{"experts_per_token": 2, "d_shared_expert": 0, "moe_layers": [0, 1, 2, 3, 4, 5, 6, 7, 8, 9, 10, 11], "normalize_top_k": true, "balance_bias": false, "init_std_router": 0.0165, "lr_router": 0.000524, "vocab_size": 3879, "beta1": 0.95, "grad_clip": 0.5, "seq_len": 512, "train_tokens": 343900000, "dataset": "wikipedia_en"}
Below are experts of layer 5 (counted from 0) of a mixture-of-experts language model. Rows are named router (the router's row for the expert), gate (a neuron's input weights, with its number), up (a neuron's input weights, with its number) and show model dimensions 0-95. Each number is 128 + 32 x the weight over its row's rms, rounded and kept within 0 to 255. Numbers have three digits each.
After each expert's rows: "mostly gets" lists some tokens that are sent to it at least half of the time. This comes from a sample of Wikipedia text that the model never trained on.

# expert 9
router:154126163125142103155122119096142195122123074127135134090192108130134120151166159182160139100146149130176140186133114146110129192065166139197114095095110121106135144146097169185130180144086155102128131117106074190181138123161085124200160092113183137117103211123132114118119122124082132136
gate0:114110091126163179177141097116141119071125124183129095119074174137124145180191121130142073144174110138123129136129103102099095142119137101217106130170155122155086175152084193126182162128146070113103142099125132131105155097129100084148115127166170159124080135107142084108128193157093083184
up0:091163134144106112165149141157141095151134187179109124076140132111148071162103158137116186127084108213137166156115154150180150101176086133158160098120130119079159137135136147130144116151141102178077122074162160089059075157149148151084069154143159100137120130153152111139089155127209112141
gate1:160144137132118168095108129168169188112172130085088096133091136133079192213136146142134158090200114149183141143136148156109113198116159115139092109105116155130086131116159143089185126104164100082138124122134132109152120129160121129178110110127093170105084218123151122133136116211138173112
up1:139061154107072079182157068103156113138105112093136122149158078100108196134154148182134172169136148080127164170168135129083125164115140116080174141118096173180108091173149121134173139178148044128130117154174150137131122132079083109119119106103100164123078160151151123177130129121141164137
gate2:161152191114123097121133133135138112117164105105138099103137141129089069148116119137161182107160078131106137149108146096136126177106115235110117091094072135141172133164114101181149157083159086177122154064092120173137128098159135161154109186098091167085177192137117096113144184116128139099
up2:119170077171127157114116077125140145145120106165181121095145112183093115097172122175112099154098146070149135114183151075135151126126108129229129097097160103140113157085125143176123106078111188124073100113147121160133161172119155096159153162128182160157113146136127133154118132095191157202
gate3:176103189088124133184200088097112136155208141099176140148165100091116142118131151145096116162150103094129154147140130144145109161142182126153098116079108119151088161207158139130129106092114151163116140170107097148131174099126059138178152082148156201117096195133142160130111087120102117114
up3:075145132155108168120044157115148128129107218151149107138172141174093107135118122154062102145148150104117157216118127160167141070111124133127111081095111123168095116139143093105165159099158153116088165170082133098084144115126126126080151125101125147169158075120063160163105170173136103125
gate4:141130156188147133101112185140213135123122092117121130149154158113131105187170176143134191100159179109119117184048100158074080130149155112150125092147092084160151106120116086172116109135132106156128114122138140161145122102080084180153138089148108149103046199124116102118140126148088134092
up4:124123122168133134095137129163098102122112080157107136144073104112139091169131178167106090082104158130203082155121117121135114122144122167112128100132114133135125119086123212191106188077097143091134128162123176165148075140165070083130117149080102130109140141094133091150183084110116206067
mostly gets: " out", " up", "os", " |\n\n", "ans", " than"

# expert 4
router:121128137102138148081117133129112124114111115132140107098154134109138142136103161187181167050134117091139130147147124104167123168058143166149114084165098145049101149113106193173156184148096140125092153150166055172133151096127102178174145104125174133145104093096116142163134108217142079107
gate0:161157127100111153082151140129084137106148084106196103074148114116164117145119141147041106088123137107111175108116149129091098112089142140129096134183163144147122083110189161136158159121155087094093157128076120119127127130125066056183167128193145169138181134159133122085159126117167060157
up0:109100105212091106166169126098123149129138161176152138131066104134133091156066130108087122099126115184145148180171183137136190106109105130127164126049164128112104179155160078068143106081184112112096103131145152120153115124188149147113147141115156149125100163165153111130151097115071181139
gate1:184111117124096127072138132069120108091165150121166105145077084145137115215141101141103106159150153121150113102118102085109149119122158133117142080144135093113175169114171114099160065172115117089111169177127061104109157124101174148135094108118081174083129160064174106106179120153136195140
up1:106163132177130058113109148079113102129108114134113086139220174132135156124147134183159148121088097134131140155181099160111112173127080153095116152127166144141120128161114112118161124141186183100132114101192128108099138107123130084093091164093173177194146150164112113202177138112165068128
gate2:147087136100158116152100104088083171043119138104119140153104095112105120199112116096131117142162161178107108123085119112087094140145140111130058062159118130168157143198107082124147165163115103100123124114087099097117078138159084118160081153165082169111143163095161076109102144063160153110
up2:181147186083207117123161081123109145121184175161179223134138141135097114185139177120062112158093137124104155099124138144129114101158137111110118138146173134168125125136172082138119084099123129121175092097130139142096142069101177136130100140099098171092097154100137139164128120114161204161
gate3:102124152040157164155178084131141138158161164109112174134155074110104106150157179157085133128137110125046151096163184171151124079144128157142128147079099091150164155123168152122161106179099087159146120078108136107120114095129123152127111124125126142122136194190167128107099077103173072086
up3:101135071092090150163090157147108112165166181127136087098160109197076107126076143162107130199127125218152118105123069116159150111141112112104143093108105112184134103139119129180139101115138148157151117152139101145128167188120170145174123149094136125105112137101118159124038110190071127131
gate4:146151165175195114169141127167180108183113146082121120106132104096121159173163119120137083189146170150181130108151096088108180074119181115134150136056155135171121126146148115171105076149114134168129148124130083117112110098168102114079146141183107162159133108137167121148152123181039156121
up4:129128104189110072112138100097146097133125119114108123157114143081216147149096075135048126092125152133139100148122092140140141179124173121101147073089163087124060148135122116134101156091118108144089183142149138106113084105100138108129156177110180154173127127112077093145065048080139149149
mostly gets: "\\", "_", " USA", " \\", " B", "itar"

# expert 8
router:135075164089151076077106150116149089141121071106144128089115078104151135111145178120190110121114152157171209117205094132164143051126145163122142089131087125106143129132122148148159142212088151114094158148138101105170152112162112167172095124137140083130106104127134156101088080169115093156
gate0:111127174148151136180104078088152087151092131122121119112047145131147094150100111075139079130120097092084127075148094155131136110117126101193143148132172091134122134171131183100159160096106104174121142059123092184127166116138103158111137107133172127155133089164171035120099117161099064113
up0:152142184155105147118184139239116055104101181158143097103074129114170101142121088143102155167090136127097163119131088101115185142107134092140144080109098130130151178117146130143136097191151110207113172113145101117168118084123138113104121145162114132095137130103187110068116098184137128143
gate1:130092130126115169127121139128121070150171145092162096155095199075127112148099149134099119136095130142093135142141150133118098113081132092105130118090150133104174144120155101064189102084176091094105113111146094137172159094052187151141121091201073155185114108119150114089114097193109071146
up1:131110168105138061119154143097103073122137140126114102125204109152131148121146111178183142145130090090165139151139103146096111060126145079128091108113128118205126111156127185120195106143150162120066086094119104062101139121172130137164124164089112125159056167164120142192113142110078157148
gate2:186136141060120112081110168141126063081181111128127135142126165090168083151127164117160130169117116134085231155128134113126143108135132141133164070079126148093147151179111111094192164163135131160088132115153097070144124137189135141135105167155083103107176144113093156161077143124161088140
up2:127084111158129149066140079124121074153115145119177092163101098153144150095152084149061094185153125146131148090148115134124166105139104142187124125154093086130154135066166156162148141145138113121053100126132141061153148181140107162137154122074093152179104147118151112068095084172182178143
gate3:086142130069110139092145095127177111141159106043166156150177116084135044129117187154141088143090167115115184159122192190150176109156132128167111175108098101163142129124169136157142104127122139179108155097096072125128139113113130151145173126102172136102146161089161099163131119099075087124
up3:078119139116063155154107103103121155133101194134132162112112092236091130169150126138140085221123119126155149148171150109171133120089099127123131147131166107149138119120182174141081150070147141161121166154149136150107127148153076152145216106102121133166154100120090141069094141144110087126
gate4:124076101174118108109074109114135155102153111129159141136123182108094114155133111049188164182137113167105089167131154085165160129165115169154115110141159099131145158103067061173160126158124118157105117098113127128124108143147089138061092098132142139113102132202146173204146100150167080081
up4:112104109155062076157168126146145061103134088162098152106153103145147119180112099094082096131161123090106181103201118123182164171141172168106156134100130131137124120116127143111063164126114150107141150087205098154094093146152085093128097160045173157117146146141082152122113143092099102123
mostly gets: "ed", "ect", "ment", "ized", "ered", "ers"

# expert 6
router:179099167076161088111081148138148136164101125119124124096136127186087088152122164195142123089143134155153102159178157181183110099082115141143112094162148208076122117105093144161153175153098146083065090135139099136103143131120097145188150107136195168112115144082146128103175124164107109151
gate0:181168129148157194176197106107181065097062169105122125104112153176126072185174118145147088118153106125124128114148152108134176130083109128151153165152186149128132099081122155078106176133114104109148133113178123164111115091129074118147107108129093137141134111118115146143150162129118094231
up0:105118119145177144144148173069118139062152188163152100101155136055124137141034185082120133158111132148094144106097146118070143154147127096111201159182126108115133100136100128129107110109145113187091154097139151099169132095071161172133131170109143127096120144141136103167079173174117171128
gate1:150086111160133152101105122137187087146153154147144066116117124140087114147103148197102180157163092140170119163087209175092131121133160132160121144119144128077100200110153054176150140147167125135109093097107178104144125144098121073133104109159097192077088131099121154144140151169170157138
up1:139093113168122122160099119134075130107070138137124143100103136095096174117150176159139157159110088068124164149138107106118159167137144170126118086084134161215086152099208134112192155112147183099156126106139132111098112100163080151135100087072113131125120162179104098215161109093107108138
gate2:203144170121163074164111160195152153135100109104176148117140153195118086169166158125173106111183115153160138118094163168175086130155114187135115153067131127107165091157079129082112160138131163141120105118097148133130114121148061147154097167114114160045159125128128124150161157178098104131
up2:133202093130074140161140066066095127125090126091108182124117127115124139145110144062123097119144145122110175120181091109128156110169133079071202139131143105152134150095140142204121107089152134120114145102115112124159148195134124127123152097060119122123154107100092165082105109149199133202
gate3:129119165143050153156169095076154064141122120102086141120159111111125110195133210165123134112155138097050126133125111128130138145095151104099074131106118153119050135112126097143098090121118158167066108096163082140128158149056101139149116071138110154123116167149216141111118142097128130120
up3:047135059130114052138109171144109167157181155136150133104101126090098108108097139116154095132057118120133147114094144147151101152198129093185167104095110077134128160139110186130165152133150122109182167153101184112160159138138070093080178129094156090171142133077138109127100129152146137139
gate4:112114141183069130152084146132171114158138136184155150146119101140153083185096103088121102089121121184085032153118154153117130115111152125117117101119157179099150176121103108119127115139176134138102158090122140107091072125128095129141115133109095138088091157171127115131189124229142206166
up4:131089136169131117128110157176162090056096180156091147078108109134119126183151095120091090054161161140123143102103126152125216109152191132125148112150141117163143144124139100168120138102134181172125134153184173125094134061123067144111071142115129166110100131142145146116146179112067093084
mostly gets: "s", " as", "y", "son", "ner", " term"

# expert 0
router:141150183107173107108108113127109096125093087154139138062140121109081063140131161174103141091136222105158119152152074074197158144062085142143140129139105139093111123141106125150153147164120090101066173121133120187122156107087080144145097105134177151136091186125170157121112120154165154106
gate0:168117157091155138158133123137139118103016182160162097104097124151085085144127087188098101109185159144084103114119087093114109138142099122122213124136113127096123118114097099109099146150172085126141113097119134175124144094147087109167134133147196145162146105166120104096174123192191094152
up0:100133150119134126064141154131075121184059213100089127101132111109095120127129109110153111155108111148124214124150195078103094123126139071140169080141107100110084200151145097148099116149126125154103166103105144095125193119137153152131171117134159140123129160145158077147060162123163123076
gate1:111094126151082149128111172118164068139192134104083125088051125117078128158152157240117144155128153093164144154080185191122134130091163110166095135086150137168134138121153087079136157130188106109134107184101139148143137125097110104166105121111106140113115168174112167159135142155164100135
up1:108078104110137141119146129068154102115067124137121090105061150134050140171105126204194127131098126093159137136107193123093150178145171100124116148132180164111111124174132089148146158205170122117100114168173135104101108107161077052097134118118132151128136102131108123170136093081127131165
gate2:129096178164125146116139107146074082066066124115135128075124163143076119190101183141112184154188136093163148166160082133163174151150123110090167090042179149098178130163123185112129143132137085112158143092117141112118144149126150132111155109141134176101181140122144124132095126107073156091
up2:177118158141096120155141054164097108115092160110152148094129187143063120138134155145122125204130121112125104141208131113155122108084081146102161056115146125121112139128111158094119135155138176069140113098139107066129200084129144178098178101129133167166140114139128094192106187132091134101
gate3:141076081107102127158162130153164094099189121131160132119075139107107103129145128152142141157166169102125180138116150201185098084120137103149122135103111129131117195185203091123147110141090115150068130093060110119091176085101131212166144100147179169121111156114094106128110162103128141103
up3:093169136113095129085095137142106091139078115116159117177167089152160136194110129087142138100080124117120136153116112072195111130113128158091126159138081079150121089124168159114130131111106189163091151150106156080186117137159143194102181155129172065100095099155118173156059146161118128079
gate4:106135111137174131116110149139094150106186126167152092114168200141061171141189082123138147105125152112158158172126153128151154084143128097170159109095112120134114218093156086170128091136160170124100110165074158086127149095086172152115124089109097147141075227119156132145138126130161137146
up4:120122102133121097166174115136105091141110092134126164097116113166152145158128078124087142091100109037029097137149163129186152156189113159136183109167136108150092209144084143151102161064129141097152141132154142109185129092176160156141096125091129105137122104125125125119115087104073134173
mostly gets: " |", ",", ";", ":", "us", " /"

# expert 1
router:075136132113115176132111133130110135120138149097154065106126136115106117178140125128134137088087133077170108145132076137194128098080082104157171074117137097081135128070121094150161180158133101097127152140104104170118154107127101156219107064165155142124111116109153131115187136140167220072
gate0:117099098150126205194168078122128137059155134151085069083114156119135094186166120070155072111158133089111118103198094142163064101107121104162109136117169142095070123128097127083132169136129101090122165164111143126114114141130149142131127087130153116147155077096090113083122117121161095189
up0:164151145149109100147142124149118115081100176150169100087133125182146112147134117132116142175043089143112128105111131102124164105119162108154145036132157163134105151144106144173115155204178114151093113111200167145130110151129151151130098138077152131178142110072163113076103130130156202199
gate1:118125136147114154137121090093140094099148136104121104084079139077103163193090158134106142210112106137170149156067106187159146137108146137133132088164131124116153164094150114084132096042179106114146138132143127168157140073096149168111096119166098136200103152201172112109162115178163132099
up1:090114119122158071152128147130131123095149127134073132142163101091125170149154144107183123156148082069157109087106082076098116114109136092067128121135121118122160076173149128198201113175135090120127082088121125094100086035151107157117102159110119126123084177152104148182171146095104161105
gate2:129123113122156142163155109142076083098130137114143160119114199129113123148104134130151150108111077067134122121159120111159115123088116160112163109109130118157175148148129087089101201121108090106086153128068155157109132170209078204129091156124114144028123176134122176134201117134120134076
up2:156125120123150160110171071138094076103079140129119139155144131168111173100128201156107103199116143119142141161160145076124147080156086137188125120130144103151126147088141157152131155140111188106085101144152119121130150163106129140094119112135157153207117218152176089141063065119130158182
gate3:111123142115139115151100147099156160092171177091103128155170126061085110177151165136135140159077093104142143113118124131058175137166135086159087153098147108183107139149127134109112132210163130153108133055093081179103176126134094201112148107126152166119157157148183119197141114132123173137
up3:067133145158098109107100127175064101121118166108135115176095113203103100096108153124112111146090115139111153140138087060186114152069131138136146130099129134182077100136158165116211119113107133121138167119108074124125155192147137132085173112102134102113124098077077127064098097122081138076
gate4:114118117173169100045061112111181087081146123156111093088136183110108104116158108065151174116117124106141047164092126152134115108119146122085154126152150148115127110124093064129224141143142122133168136129120126094135077099115098190167122118062142129071093096143112127127165130125143138090
up4:130096104154073106100136089136109085158099082120099123133123083181141155160174084155046124121140115082126190124107126107125141148125163180098129131076146117176120194131136202129118159164177149128126102111167140094147100121152103104176132158073153128150109169170138131163092131105160157036
mostly gets: "ab", "b", "l", "c", "ib", "w"

# expert 15
router:103106156099135143126114136134106157148129097153087098092136104186151038158109147144138095113137156148100202122132096094148085124110144159133140156193084127088087136112123174136102164171089159059086126134163054160149141037196077133126117102149133157132158141085088126141119125136155136158
gate0:071112112126128205160139106075147069117217123117137093108071108210122119113138098171128094079117116165133167103133121121094136115090122150130153213124103157098115158150051118106163121129136107092168155147134110130091108077174124109168122107131174127137125100101090140134144122121122093203
up0:146173103073155078163154200091127088099119167177131140091157148111127160119139174131103131100097148180160164127140182108087100127101103115157121136150161191122154186148130107199111125111160138146136142129127129192085147113129160129110136136106146120102165161105133158020172163186114157098
gate1:152112144142121148167126153127152101130114104120130068141132101167136178195131149178132135117164050136098149166110162170142147149166163161151102131081125151089135127036168069089129101124134090038117126138116169099146165105150135103135093084159077170141127179130091138153093083182143104141
up1:077110097044158098152121128119081171092103114146114127093141127138124188074138162124151121176136137122127119177177130081101118098164158120038127134129102173170089074108133134147220098176128154148111132143119123114124142164166150057152154122136156058146104137148121129145110132161061118121
gate2:108116115118123164170178118099108116123165094162126070186154156138184066189081106108129125109174064172054177176164166113102120112093168153058101101141087078113158131087190107154163155121135146151130110110147093115112121106132139135116100133136089158098163172143129122126149189132138104093
up2:116124144185151129110146112098149154110141116128152108160116124102138115071126152167120101156124161066088174157164104122168153080147078158167163161141104119127070139055184122128127157163136138131150127154214168112142176130106152140164208156141200189202124129156144140103095126120091146111
gate3:100140131146092136118140102125086053091201132088152194146127110076098112163093175135096161137090129102100151144148066108145091130128172137112137160047100136146121137112174085125155102102167112146115163069115063163134109116176140172079102112135108133147133188133112151148130090130198167097
up3:160061100136128061123107116149166167148085133103140147178134132125052200085143125144104100145164061112100117158118123095108130080126066127146123091117106142157157119175083221156170091168139127114092105128130144133121099147101079134164167125129132117128157105114129114101077149194070091131
gate4:117094110148111156077144102125131135150120102126115060121096191143068094153135105136138137146104141204081129162128176137130104103150200077157022145102103134130151154075132108139146149146183162154128109070094145110141115144129165156117110083102191201110106106169117130130165111145124158097
up4:119137076182132107121160056128144118139104081173134082115117159144118099163115021108111118122170161102129084142109142116196137165120113129093126141077094130090142128139144194047128185098110144135157153120146096072139099111150131103155059144140114157144100156117098140134113086120110200104
mostly gets: " May", "ical", " United", " film", " January", " September"

# expert 14
router:169134133111174150160090123119167142162131111157163098087060163115154074158144155187133160114116130040158126114171149072146133128112136112141123115149100134069087141115066144117203179105116167136100123107108061173170141177136106142115168084148131157102120123147090174174146131160109115073
gate0:064161105202129228127121140129172148118139147131154107082083182142141130206135168138128094108164122087154135121126143112129128121099139104123145166125150133115105120098057134071180198137090119138130065145159155190097148117112120088098148073111145130163110132157152090115145165142114111189
up0:159079156092128111127147093110123104089144147095115094143143130084129162104175109127109175130150115156139178123095164149127156160141136114181154082156065094153076135191177159183098130126160037163157155143127120081140091120154110123119122232161146145082090119138148114080111134124130193133
gate1:081133141141122180169098120174164182153113141143106091116115154151086102174101145161143099153124083095137154102104133157085127169109124093118114134128097111132124159090156106100161108050113212110199123165101111157161137088083162192139141109140153135128082175182143089065171103172105113109
up1:116110058130181082116129129132119123088101078131062126133157096106124201148132148134161107146127119113155141106108107114089156109131171082105126095106131122102099085102171098150138127224189128165142176098156157109060129045138103110071079156184140111116113157087150117139134097099104160132
gate2:103150126125186110142135091123053073104110111138080124121079214169145094112100148149077157152095097112068136092106153111143156133099145102109147072084054122090156170079080117088131103117104174186127141079101072150145113116134117126131140145083152122123174157144108140155184165145125136105
up2:156113165173099164114143119117097162179109144114119155088137144133081135131093114171115108135113116062177192149167113161118132126148064153184175109103086144121144167102111134136133118075135214190130129101131158144109137138079146175136182162147234117170136155169157118109117092126107122163
gate3:110099138147129095217125120086119131130148139153119157161168109095118142176119173138112098122145084085098136107188136132163174087137135143129142126119121124157099126127134120059138168158182158177106122113111060096099173118122075091103142129154138104139118115180179154153139101115102057012
up3:144125089138097105153081068158085099122117160086107133114118133171107113151124067158107116173124148184155186123146158072168165162078156189149129128124115125171122100153111076123115124109113172160119181204148109182129167190178162132120201091102152140143092108128140130148109133068140113104
gate4:082165077189155104123045161130183120177116125095126173128176148103146091090175112131120158100103118105145130130156149137114099097138146105151175072156142103114135100108120107062168129096114194131117060166123064071124082110137097130110140122139131128128101172173118168151170155177154173100
up4:174157149111132084073077116174102094119101115205157118064134094139146159133136104148064099135146135081119152168108136137132153125144133136120146107046138119139132118174126147171074132098088126097180103122151094138068065161148096116136110119111128111190106174176144137159115051083113143171
mostly gets: " le", " John", " o", " Le", " inter", " Sy"

# expert 11
router:170095140144150133143071166103198169154143171075157104097130092126169137168158146148097154052154164092141101085190105158158149114104182129117175148134131142088147134143127159152157187120082137137092131107147077142130167096107083164172203096145155144093115125115111120104151047137116118132
gate0:130144095161107113079100078078137162070154160147098083129099091126116121137113090148057110114144105108093192139147127099110093140127063083088161208138106123144086135116101113150086192143141106153112131063159132134073179104163101111212133133100127123134081114115123076113121137159127154166
up0:121110131094114113127174091166107119094132130148134138098131144142164134143105096080088149121121094155140169137161157103059072140139119162111215123150119049110160165118173102189111168099118155138075145122169180089185088122152124192105140139145149184144127129147161102108072123201143171111
gate1:118087128155106180095108126121155125097159160124141123157143134158114112152176181112135103164128172127103159131108106123067109138152137078119101125141084096096069126127137129107126151127191192117165076110115073058116166063096077143136178101102094205104154067154128132105185136169135144178
up1:112119108141178091161140123140068138079106125100131159129137086107105156119112127135174156181093098074149165146086061173102155116146120099086113160136093173114165071125108102179176181176092114128158124104147123179169108104114129106154130153126152186196127151125115135139116114099101222077
gate2:137105093155108043135104077084112095094097126161146105167097095093126110149184126139085139082093162097066163145160102141186147113115141101143123133127125175200160177114125147134144171115136108162145121068132129126089166062099090129146119103063126166089081171143134159116146106194114105111
up2:165130131109160146190086104127104080125146087092064106152143146080135078107150159132120115197131096054065106153096167119114124145100146163133102094105136101093156139089104105146129166131117164165107077158122124120175155126078182129087169129162055144142103147129188128145091166157186142093
gate3:116116141106163162215161129104130099136150125098186108070145126088085098139136140116132142128094118118074145114149145149170183121135094116139085176068141144110147096149148131144129081108190151154112100100135089127156191129058108190118174135119172092165117134127243135153122136160109129137
up3:123141121134150139129141094157097045146154153101146146154112121145073133127081147127114064153143107128087162129151131120164105104136144107146167112090118157192116085138099177180111132082139127111118169175097188147161119124141080116083144060106101073133103054146079149110027121168136119112
gate4:139111122147169127139106137126163172133154082133148156083162130092073062127140158095154152106112122114139150136170146130102144147115167116120115126073156087113185100156105076182150111147172111110161085082170109134150114116083086061157191166106086082119130138183128167173204131182114170099
up4:166127158116219106087156135121110128116157077160101102114131141092090076111148095084101077056157105082122174126138081186097096134089147144125089171132168111111169162148105090178067109116150087095127137101138182098161115131179116130110113166120078147114125132068164115154146137140184150140
mostly gets: "1", "9", "0", "3", "7", "2"

# expert 13
router:115100122088152135125060133125159112182115148131122173093159145094163076198120171198147114119109059107188112129153106082161112134100121195136106149064105134118143093119079123198158166139129123073102132148132073114157162108124136152147144093152193122130121129091142154101122078191155130130
gate0:089094097103097190124080107075104108131135146133098087079096141142118105178101117166115119129201122133094189146120119111119136156086140115136118122147078107092127210156153083108108092140183105123181130100166185088166153176109085142160118066141070169103136150141109142157164094107132090167
up0:199145130111149121142164160112089107130145164110182160157139143136110106188075141065062131124118181121116177124064139127127159125164159070138175158137126098111074140124174105147080171126085108124111122080149094100103128158171142175105197141172148148119112070168140094117079159139155129163
gate1:099105100176099114070093174156108119120161128098107105113165126122081137168157108168104184120145098152159168138168219143139157115134112117189147125129130133143140139077176089144174118092139071055133113132166133100173154090123155153158162092138091151152095172182114171160121148177185111154
up1:112127129094129135195085057114160117156104131127094090131096195140129159107139126142153096167119149114127115156147184089143120124139095100104103153100169097154109132076114165104153094160149206116162141150133112078125100127143080172164094136091069149152112100170118105234143075097099083133
gate2:127110142127145141141116133115126126097179156143146090126155215147076100195126185101146098099159105095120125088017111082115154124121100070111074122111149147131113161120166107085148134128142142119174098122118149165129140153090133180155095150124162165132085198119122141119217167109110161115
up2:144114135141154081122160135143148106138165145133086121072143128133092115137144178136131090173137107039163109116065119100138159085177091179114129108113175115097027117094159117108140123087124159138104123122194129143122128137128128142084167111106144179218092183130095124081124185119097125152
gate3:109144130168084117209115124125143171160149138146127101115097169053104113155101108148138145180153080101131140138138167117135139167165136085185061063070125148120103130072136167126107161136142140147139134110104128102121152057087123106165125143172154100122112187158125161149049120177092085091
up3:123106117100124151152107105119102100106040159182080104120152123192123145147128085137187155156147146117097139110145099109127090155138148167146156138111168139119080132088067189130120178093080171123111165179120168127095150178154113121146146124185124091184123154141097113096094083103062066101
gate4:135022129121146138073076172168188151107158095092137111135099164149201169119146149157146076116040126114120151097138157119099117140170110131152078099076153107102170158091113071127153109158089119144139126105102136072119138104127124123074092139114115155080106088127118114129142152121189163120
up4:129177037187125143176173132156144169110152120115171132175118098145095131162169087121111107130177126113142077151129061154170151146164144144089165109146105140151088116127081201127121106106171128129120134152153125198103066137088092084177131166132104169130095162179160086162127130122102122141
mostly gets: " ", " the", " a", " an", " his", " The"

# expert 12
router:139111145093207117128119143124121126157178136095130113065176121137102132165121139124114172103110089137099172192123125097106143161121147136108142149146075101084105084132118139150136101200103162163061143138131066148166139141090113132161176117101170136095113168047070144145147127160195067159
gate0:037207106161099151143175051103144119157142157165176076106138139119135142177137133076143101082169143161138127086133132138102111154058135117155173184117112130052109091127072142086110117108156116157143136143142151140122154100139146050135146105132117117143170174108146180158119121115155105134
up0:103162179152095101145196105043134096125128140166141170140109107157141152155153145127112170189122142107156186136096143094127110095094083137195138094173109063097138123129161152141109070153128109170096122163184120090124148120144137079104085173126152157120089168077105112103109134185099167166
gate1:141102168136137185120091163128148093122162140070121065067089129106075126153120136150105174169166083100101122158105117187062164127091128085097107145104098143125136163105160099091128101136133119104114046089137107134138110152096142100127097116132160193140088163121148156101153158204206135129
up1:079086120102094100118182054143098100097112122173124096146169139141094146138121186109152134149122147083167097166116121047131097114084136084061114113089116144208156054145121127132172156177107172120136108112162070117139113138154137138151163168111104151144112121148153109130091146078068163132
gate2:097149160040153070119138138142168095128177116150148161136160146089170144180100132096153137078143107158070197139062136097143103110109127136102096141113105106108120175142145162133129150161117115140104115122075169138109102148210160165124099165154089180062105159149079121132162118099142156076
up2:107127109116096212124143089097110093173164091130108128146120051166163126096134143132088087143102077108117141118123152106106108068115068133201128096101156147143140123093199161113136160125145152121129115115143118127166177177155124111128189125080164078120164130135214131096096091111188138145
gate3:152173141146099126160162147122152144118162122088082081130165099119101085145101162118085110149070120103102156164144171164145161126125085166197115146164150187113157140134153104118160085137139157182131135096063094126151150090096149191095176173116198122164112191170181114158083113128115132097
up3:118157139132080161190089099136154127129110093122109143115144121196074106159143124122164097149114086113088212153068140118182129148158143120201159153102113081115095124165112160181126141144128176135118133149114139140157122209126181119143139123096163093202099159134138184106082166120120129072
gate4:115120124132155099078103126074166146145191169152134143131149157128086110156186106071138101134148102134128091156135180104143175103092152114127092120156128147110143107094085042150191098145140108148088048108176108081138109128071141128116072149120080149116082125142096108218130137135135084120
up4:093116074108149118112126095136120086130116094189154141129117076108051153148154147150122119121115190097105202181079130132193097082161162117134119123106128138195119120134141184141046203120141129072128084152133139123072063102156104103110085114110128161113124131125155117149126163126100094118
mostly gets: "|", "===", ")\n", "In", " first", " not"

# expert 10
router:170138153107144117143075138094123143191141080152124124067114152160106089138122159125149144119129149100125131149199124120159137086079100135154123124161094178117135149162091191107116158104125124054077131134193083178178113103127102128205180068101155129102122136086089174141124101184110094141
gate0:129132136136113209192088123119173110151132110116129086101045128129084131185126118104151076133144160099066086151113115125108153159121139146124172147159109101136147149122086162134163159101068122088129146136124149152177123081101132122175204094137171134133106121185087079105123140146149041164
up0:175154134132120082148144086149122138145104163150171116110159128081085167111157143139070181037090106163109135126084172083131137083149057136134161080119139087097108155168131092134128079141202146119127166082159153098096125110145110137112068148094120131100147103131103142114103145144132223145
gate1:147064155115084169135119095112181151141170139063105085108098132111098139163113107111093136139085131168122102186100175151095117167102102081159133110128134138103109109084183137114097146097137113109129062088140153126180155087072093154140159099136106191123077138172108162121128113219176140150
up1:134046109053210130129110101110076178130112103130112112115128194144142162103134126142128124122095095156208167120074093144079084134130137145109117107106127137184120118112119202120136097161127130092160150136141081106074112072145170121183135127147107084116130130124164127178145157130093192146
gate2:116138148154112134133143072141109086115129106175120148132067120088174079211096080117168115110161168159100187158113128150174045134124149200100175109084181129165171098128118166114064118104124089166131101095154110150172110131133122117143118112160106180085131145123109135191167150138121117129
up2:148168131135160158168104071101095147177135137165143074099199082176120124107150196162093120153135134127112140182075119145098178123177066131147166172174146178113121115059095157088095122137090127127092166135120135122138169164140136136088118151188155082161165180147154114124108143156132092144
gate3:089064118094137100153157100124110083159157156126171153111144115130109063157093157122107154153094142074096174161168137181151136136179192155165183161134118054131136126143098157138071119084170172179079132089150076176083153112116125136155167133135139129125130116160161116143126123077161066120
up3:083135153166151132098118096139098144177110110127153147140151075142041152105152161122126077166188139133128194173144163140107095107165130174134160121061130096145150087102079139152112084081086132113094117153142090117103124147160147182142142126086142089106086091139121171093066152153050103112
gate4:093141098194142151103098113126175131163102156103136176088121149071085133158144111135142187080162119223152105168096130134119163124170150144178122068142138148081121102116092081159092145105144111112143142121208146164131093138157137126140111060097161103101076171120127164124171155083153146105
up4:126137132129119121115101082117071110184090088176114130159085077081126127128154083114083101110112158113144100194155105121109176145147110184109144149121119109119154141115077142113090160098075087149095132112200119121145057135138118139151124117144185170118149206203110108119119114162058149084
mostly gets: "ia", " that", "ate", "ation", "ations", "ions"